{"num_hidden_layers": 9, "hidden_size": 160, "n_experts": 64, "experts_per_token": 2, "d_expert": 192, "d_shared_expert": 0, "hidden_act": "squared_reglu", "moe_layers": [1, 2, 3, 4, 5, 6, 7, 8], "router_score": "softmax", "normalize_top_k": false, "routed_scale": 5.66, "balance_loss": 0.000688, "balance_bias": true, "router_noise": 0.3, "init_std_router": 0.0277, "lr_router": 0.000346, "vocab_size": 4096, "norm": "layernorm", "norm_eps": 1e-06, "tie_word_embeddings": true, "optimizer": "muon_variant", "learning_rate": 0.0141, "beta1": 0.95, "max_grad_norm": 0.5, "batch_tokens": [65536, 131072, 262144], "max_seq_len": 2048, "train_tokens": 818000000, "max_steps": 6369, "dataset": "wikipedia_en"}
Below are experts of layer 2 (counted from 0) of a mixture-of-experts language model. Rows are named router (the router's row for the expert), gate (a neuron's input weights, with its number), up (a neuron's input weights, with its number), down (a neuron's output weights, with its number) and show model dimensions 0-159. Each number is 500 + 25 x the weight over its row's rms, rounded and kept within 0 to 999. Numbers have three digits each.
After each expert's rows: "comes before" lists some tokens at least twice as common just after its tokens as in all text; "mostly gets" lists some tokens that are sent to it at least half of the time. This comes from a sample of Wikipedia text that the model never trained on. Tokens count by the router's weight.

# expert 21
router:511525493478455497515519500486518515516528502468499534533465515502520501537491513532459469486512500549508537515493474513478496465512512520466529532496478545507507470478475517542481463488496480464516515540515476485483527520529516535516505462472492474499547522520519480477478527449538472518514544468535503531470484474484531476525535470466465490510521462476511531448523518512520494528525485547477471471480521482522490520514533487517493474532464471471523502479535511513484461510484477
gate0:500502496523495467500505545522494496505510535484495487468550512525389498535481520498507500470545505476457480487496496501501539499500518489485501503494485508481498500486540493501493474421533533490533481492514468434549512495525504502493495517529503497476485518513511511501503442516489531507481500569513500500493507504495519510516507475500506499477538493490477517491526497533503508512507462545450500426462499526547505510488531477450529484532524511496495497501488517485518472499498469
up0:507487546491507524515504467493506505482481487496500473539495505470567520475512510502502527560468507497532525509502515504485477504500464513508499503508496464554474515532491505483489497539488471518477561525485530535441474505484494499487494498507500494502507483499504486450499553508507467491496515480446474510557470499520474504492497508501497502509467500501545502511448513463492496493500512478503493590527521503433514495494483516523495491451455486498525498488526477496422528486512511
down0:528486532515545502463483505474568508506514500482485508493489538505447487574526503502468568461481531556467548482518530487478509541499494495502484498489490495502454514503507522492501504513467499479506472500515510476468489515510528503508416506492499459493504503481537471488493469489496503524503488482541504463492502501503509490491489536530488507518490500525464448507509524533500514466500506464518527506506497522563499487495497469491499469483475508433435499529520501523508502497486511
comes before: " |", ")", "C", "S", "A", "E"
mostly gets: "US", " USA", "ER", "TA", "BC", "BA"

# expert 20
router:474508534472518519507468467492492525511531528471508492483501483466460476491499536470524544508494516496498531495532528518500510478476527540533497507501513502505536538502472512488503480450511499485561511459516505529513489469508487499503508493529461500538491449497511468456482506536484477529515456522485496512540477474494479484503528499523515506536498529494498486531520493470476469521558491457507504523513517468459478464454529494498505551448492508493464502445512555476506517520536460
gate0:521516502500505499518501499498491475506470500448439535499511479546457457472513446496513457480526514510492513556520503470506533463502542490502494514499503462439474509502473544478519499499510544498476518475535481503499486497485489477498492504526524540529501448530537473446503503501438455532496499497462471466513511514482499530514475504513495496498514512462499471500515503501501523505530569495538519551486467520517497522469500496546516552462495493515509513526503508505510471499508502
up0:484493516467524464512534505508478455511511468439445503490517509542430459510532469508557490487492506479476499500510517499489531471521495476502480528461502491411463504474514506489514497511528495490445519502525475473496449473496488467516495516531490521550520487527515498477475517501495468535493501468502481482507520528519488499504467489501494483508502489460507488500500508512520503496514505471504534548475506514522502515493508499503533538455482454562485515529495493499566494506512530
down0:462503498497498496475485506500492557464501498499454489511532446529469478535491499445511499554465498463471492515495459492505525530501499505470500498488512449522506505482513535509492510520511483506558477502492561500515529508492509514412496492546500499485515511484470481507520494506527492521496491487519467496497474457483560529467503485510501498496519496529492518501450500513506518501495509519487561495456507500503489523508500460507509539521490498491458557500574499493544463491505511
comes before: "ing", "ed", " of", " in", " to", "s"
mostly gets: " set", " turn", " run", " back", " head", " change"

# expert 23
router:520488496463493510549523495490486488470526478506508516470472477508495490554483538473473455490474466527495522505494507455485482484523537479524460520487503547531477526462509545526521517496547478480511509486524466531483526484530499535527470477537527541515468477501531506469541527522467529469484493501489500475537510486511511507519486462464524464472527530539476506515531468478497499471465511535532478516516463493472493509505477464526528474501469450493522511515466480531524526483478499
gate0:477478472541510455483502492444511503513510516513510502453557482498509465509505503487514493483512497488495535493482510480510505510518542509539521563503482500477501504498493548482530512455501493493471492594497489499476537522530538510525497520510492496480508488502491495530494501490479494532507472427493489474475502506522501515502503482455491499505500490500554494467464505515582441556506519469498471497505484526497519509504498487455481500486492515485460501541529497534470489496548502
up0:516516525491495543530482511526481499517499467492488499536465541501496546487494469512479503511494481524515460508518470518467500493485453501454463466460505476526494501500519448524463473540507496512521505437503515502545468492493447496489500487485508499532472504491502494497504515517538513468496523550511509512527496489493500476504464531564506519508503493479469503518552491480440570440495486534498551528511503481505481498485513529552518501514504483524515504461474498470508511501459492
down0:500489472474506521495483519467504500568503519495490507514512497563515526554505486505521502500494469506491574450515496513537463431483565509506505497583510448501502531500526472469476501450492470489517504500507491496490466536519502508515484497499501511498467504505450508529526516497446493531514474485497516503522467537485499495505470528495497513497515454505509465513530521479474502486482459459503526508482499502502481492471532506523516514470466513506479520524468557517508486489513495
comes before: "\n", " The", " He", " In", " It", " This"
mostly gets: ".", ".\"", "\".", " .", ".,", ")."

# expert 61
router:473484534535475540463497511480479485465471483484504486476521471514519503463480529513497496537477461501486482473525508465474479502498535517484469481537472469521520537484498498514517512472462525518535542536484495509527521522519492471518450534475549476499513536526532471469465519474472544507495499517521475479528502497513495465543515473471456541494451522477542532523523477524470545486506491515478499530468494521480453531521527528510517478515518476477499492530525518538503528509494502
gate0:467545477534511567474501507520495533492494574522486502499503520519496494500520517510470501501504493496462468528434482498464491532543500470515502522481501492505500499526502516497586499508471517500473534482499505488540471532524514502507496502469496497509496488483470456496459498534464474494539507528520484490486534486442473518513513486508473506536505490466575496439499494486528491502474499513521499497542513533491494531500473509500485520432501468507509453512489491507478482503509508
up0:475555472519516566471505506523493529506496582516451507522497528529496500501515513499479513499502497464454484524436495507471498518561513482513495519497499493508472500531495526501565510502471513492460520470501503476567474519541510500508506504471479489506489473473475447495460499538481464498526503542512472487470526485455491519514512471524482508528513475479532493443493497481506489502474503507510493498544515530500476539502482496493484521439497463495510467508499496502491501500520512
down0:476453492486487446495503501478488501490512504526437544507503515515488492484489470511471472503497488581510460518490523509514481491444517487516551522500497538511494521519516515546502492472499514516517437553521510481492509493510498527465485461471487479514468505520502517533492478454497500528457438469524484479506506503521501481523501495489506498495486497494564509539516537497487492487517523493504489458491495478531498593497532519520496501503497461513498504504514459499518518479514546
comes before: " |", ".", "–", ",", "th", ";"
mostly gets: " 1", " 3", " 4", " 6", " 8", " 0"

# expert 4
router:484488509496475456507480530493511534477510521502500492527539515450518504484481537511468517523498494557477477511494481494470495490459520493531481482459467491465517517522491523523499537492474540519513469505454472509482530522533529459530468523482474496517510522535466521537471525480482523532493486489481501516505500497520476521461460461471529530478473483474538527465484539488509528517534484548464553521483531518483500535529495514492521466485542453481525522511499516530504524465475484
gate0:497523476535517492517437510549502484525527503485490494522507519438488497507490501502542492507472480470489465472518500533549498507495478499501538569485496513528499515504460498473435498532528476510507500477499523482489511494505490518528498495530543540502492502530494486499492478508463503398464542532502490532483488520456485500491495514450466479539499507524500479474499511577482455486509487503514495518487501498516505504522495489505498501475516521497497493538484527565517500510495522
up0:505517477506515490521439505551502485515540526479496474520521504454463495505516508506543493498466488452462500480520521540500478522501486499499547530494505525504497515500448472486446512512519491503503514496522529462476504496503470506505498503510555528504499522506504487473497466503476502421454538543502491552430477506441499503488496533449490500544500511504499492443528502530480480491514503526501489505489521498491507509515496453503476490478507513499502502551477510564509502506496529
down0:499503527508490491484549453477511497541497534493538483467493512523512479501511499475487559506498532507512498468504521449567473472500500546534499479512526510493507518514505520498504492473441573465499487505463525472488487488512524490478481525484503500493519445488496499514466523496455505463520514486532512482496500539503496495518544467512516455473438500498513503498522452487502525496532494480491502510540419502469515478516551510500495531504507519506479519501446502521498480515481512
comes before: ",", " |", "–", ".", ")", "9"
mostly gets: " 195", " 2007", " 193", " 18", " 2013", " 194"

# expert 45
router:534477518522488495516515503507497463536526476526521526528477479496502469472512512492493518509493473533483508487497460483475510468502484503455466497511506501531515534496527508483529499483494548517447472481532473459472501470495494519515524524451492545503484551460475493473521533500502474496493494513520521496489532517523495505543482502548543500476469501494496507477509495485495561557512515467542474488507502444486531470483519547538531503528487447531459529454510521473476522477474497
gate0:522515448481506479510469479498546488499497505481504493505443507498510513499575489498538499509512511499486484497504539499471500495440499503507504439496500524506484488568504508472515500440500494542535492457484522486515502541450450521503501514478491522480477492500456500506518502501472500511512491493552493481528543507496557437490481473499540513509498512499495534519554503489515489500523502537465505522498496418530523523503463497523486449496513505502507498535501506497512522503501478
up0:481481560511497516497536502498465518512502487519482500498571502483489485517472505518451499494474488501517503498487486527517503493555507497498483573507495473499533501461500485537489502556492499480497497540513460500488498466520541501489527479527522459525524504499547471492491496484528500508498502503431502521476476503504456573501502530497454494479499489500495464464458500548462512499487499483521505475489515593456488479491544485462502525502501508498500512499501507503489467501478526
down0:526496467485479544508497478513539474486509483496501518500542513447511504492517498498525517483467525442499494504475489522499497519502489501478494545523494483503456538501531498536469467460508511481455542498516493511535468492447502553501513464505461570478491501524517433460507501517513463485501491507519529512494433526486530523506528501567499501530512466540500499499514511508491529445499537522468521500484511499489530481473465527504506493500485494489499505443500467525501495525492504
comes before: " the", " a", " well", " an", " his", " as"
mostly gets: " with", " as", " known", " while", " including", " before"

# expert 34
router:533486478527513480513471488478478512529514501527494532508486477482526502458485525495498486484484498550517483472508477498462485478527456511474541464528498516510506525548497457463474511473461535476517469490510497471485508480525525498539527461492485499516473537472487518458544444464480498505478482463480533486515522526517524503486511507517524536477519492531476497512535463526465520501500483546474540524506539498465447528501506538470516496484527531468527489504502510478455450466519497
gate0:514468504478505481474470500476499495521452501507459523494508487484448449460489493529498499500501513517542517546502491532510558522488435490503526507462522512518474497524537496498514502486457507483501516479506500510466484499501503504519519511451497455497500488508499493479492487499531521527473484487560527506485484483541505515501483502499495495608526491473553497505540451498501488437480498508509503515501506495501476529473499506412537505524480529516499508500502533521508507521505503
up0:549449487486495515501482470465471492513462505495453539478522495469427506477486501525503502535475534497541528546497479514528518510491494487491544511516519501502491501496511517489529490497451488509500501512513489508488480513559533508540457542432493526497506498515509483466506505507560534522494489460502514511523516484486536515500492501447501501555491496499496491475517505508501488472484469539502500498485498541481497496426486489440525528505508505520503536500503523498486498529438527
down0:538534495540497500482479459488473489505513481494518515463422488485510481494492521502474494499529500558513525485517500476472472494528442530495511524498468507468506516526477460500507506480536533503502474556460476497544503496542520493474501468500480521497463521488546455494541506516512468494495509481491512501495503494499490486476512530502495507534504505547499498545498550533471492488496511494516516474479525499505515532506498527549431523548534493449513461471514458458512518499517483
comes before: " a", " not", " been", " the", " also", " an"
mostly gets: " is", " was", " were", " also", " have", " has"

# expert 2
router:529512501443485480484488499552545529457503542473534512506494481500482494515519464483541520517552512510470477500490528507515498540476482534461526479512528463505511497462447472552480503495497514483482524457493470498484502480493512523506516480492458539481507469535524505507526483519467478506537458492482466525522449483483536491484491513513506538482499472519491472531506505488478508439508513478492539468447470509492505498507491493514509537446508496549496528520496530500517532528521479
gate0:500504492469482450487472489488461515485531544462520537507492529577498522491492449520501487505527483538460479529500536497508513512456506498527495552499505506529451512527519498490476516538450487514520495489498512499531482500470453511477520502499488481492548528531527488525500539524495502510534487507471497481491491501488503518518511465450499485504480572514500503467500504473483537490505489503469490495500517497547488494505496499489581500503465504517544471470498440495481517499509546
up0:476499504483455479497553465467498500459481484479475502471508510528467485499512489527483503459531496500482512512518544472462495548515545495499487522467458493506530504516487499498473569497479479506544467444496490524515505500488485515480498537509472460524497509495530512497499570493550502503497492518477530483478454498510499517536502513457501502500503514469497493503464510498492533485519460535500436519484515577486454530505478541494508499519493501537552504513489504494488513534487518
down0:505496533503510501512490528461503505557500461514499465490494457472425544488490537502521507374507508505500484465503510474506536481509501518489466437501507503506508494499505499510498526499504486544465489515542516475470432497517499544509536534499523500490481503533483489487479475516496518487512521489500421482504510504473523530506505509537506477500519491471494542510517473501513516537500529518500521488516474465500477516500488518470482502455495490486509508498489502463521535498511487
comes before: "ed", " of", "ing", " to", "ation", "ment"
mostly gets: "asons", "enced", "ences", "stitu", "pec", " use"

# expert 18
router:486537482475502456539483534537467489495472533496505526492488514499494475517493499559507479425546520541532550511485477487507516483445496464511484495504439518440514486497505482485529500506500555521492472522502522538527471523488503467464507507504523502509510545504506534506492489494503501486533507463522542509467514507479467533499483489488522505538504486495527536488467517486535517511502482520520489522526500461525503502456516497449485501498519454516540486510483495494532445532492480
gate0:499473475495502501508503484466489499540491498546529442534483516507507485527477505492489515543542557497538491533509509486480546518501493504510500501500501486495526554484499497461495495460468513505493510496533502455512485478476558518493492504509524502445518542502510540532442552494492502498486485506514534501528483537504502504521488484479497504499544550509469500487475503469501511480495478477513473490531508419466483513492507500497504506461480442487496490522476444559518480511520462
up0:487465481498504521504497490485552503518497510533498450526504502505502478504492500498468536556513514488488504524531499489464530499511491513509500516495501485496514574482498494490476503477503491514512511502512495456505472501440542536500477500491505497437528551491500522524460565459499500517480457500532531503548486541533523490525502451490495475498507513517415505499475495490496514532517502495538489481503510425464482503507515494507504499491487431485470498503499488548532484501510475
down0:511493511518497498549494508509516530497508511499481481487494437545490512475523501515478529500502499511494448474486560483507514480493565500488521501487527519497427491506496488465495508498550493479509487507500494532539488491483493496504491498507585484493506497505461520505510495479488514500527512504474446505460467472465492500479521506431498506511420496510505513521516485514523521497488555466458516531522523454433480468528510501507528523535493498502477521503495487497544489487500499
comes before: " |", "0", "1", "'s", "2", ":"
mostly gets: " %", " Nominated", " producer", " Player", " Mark", " song"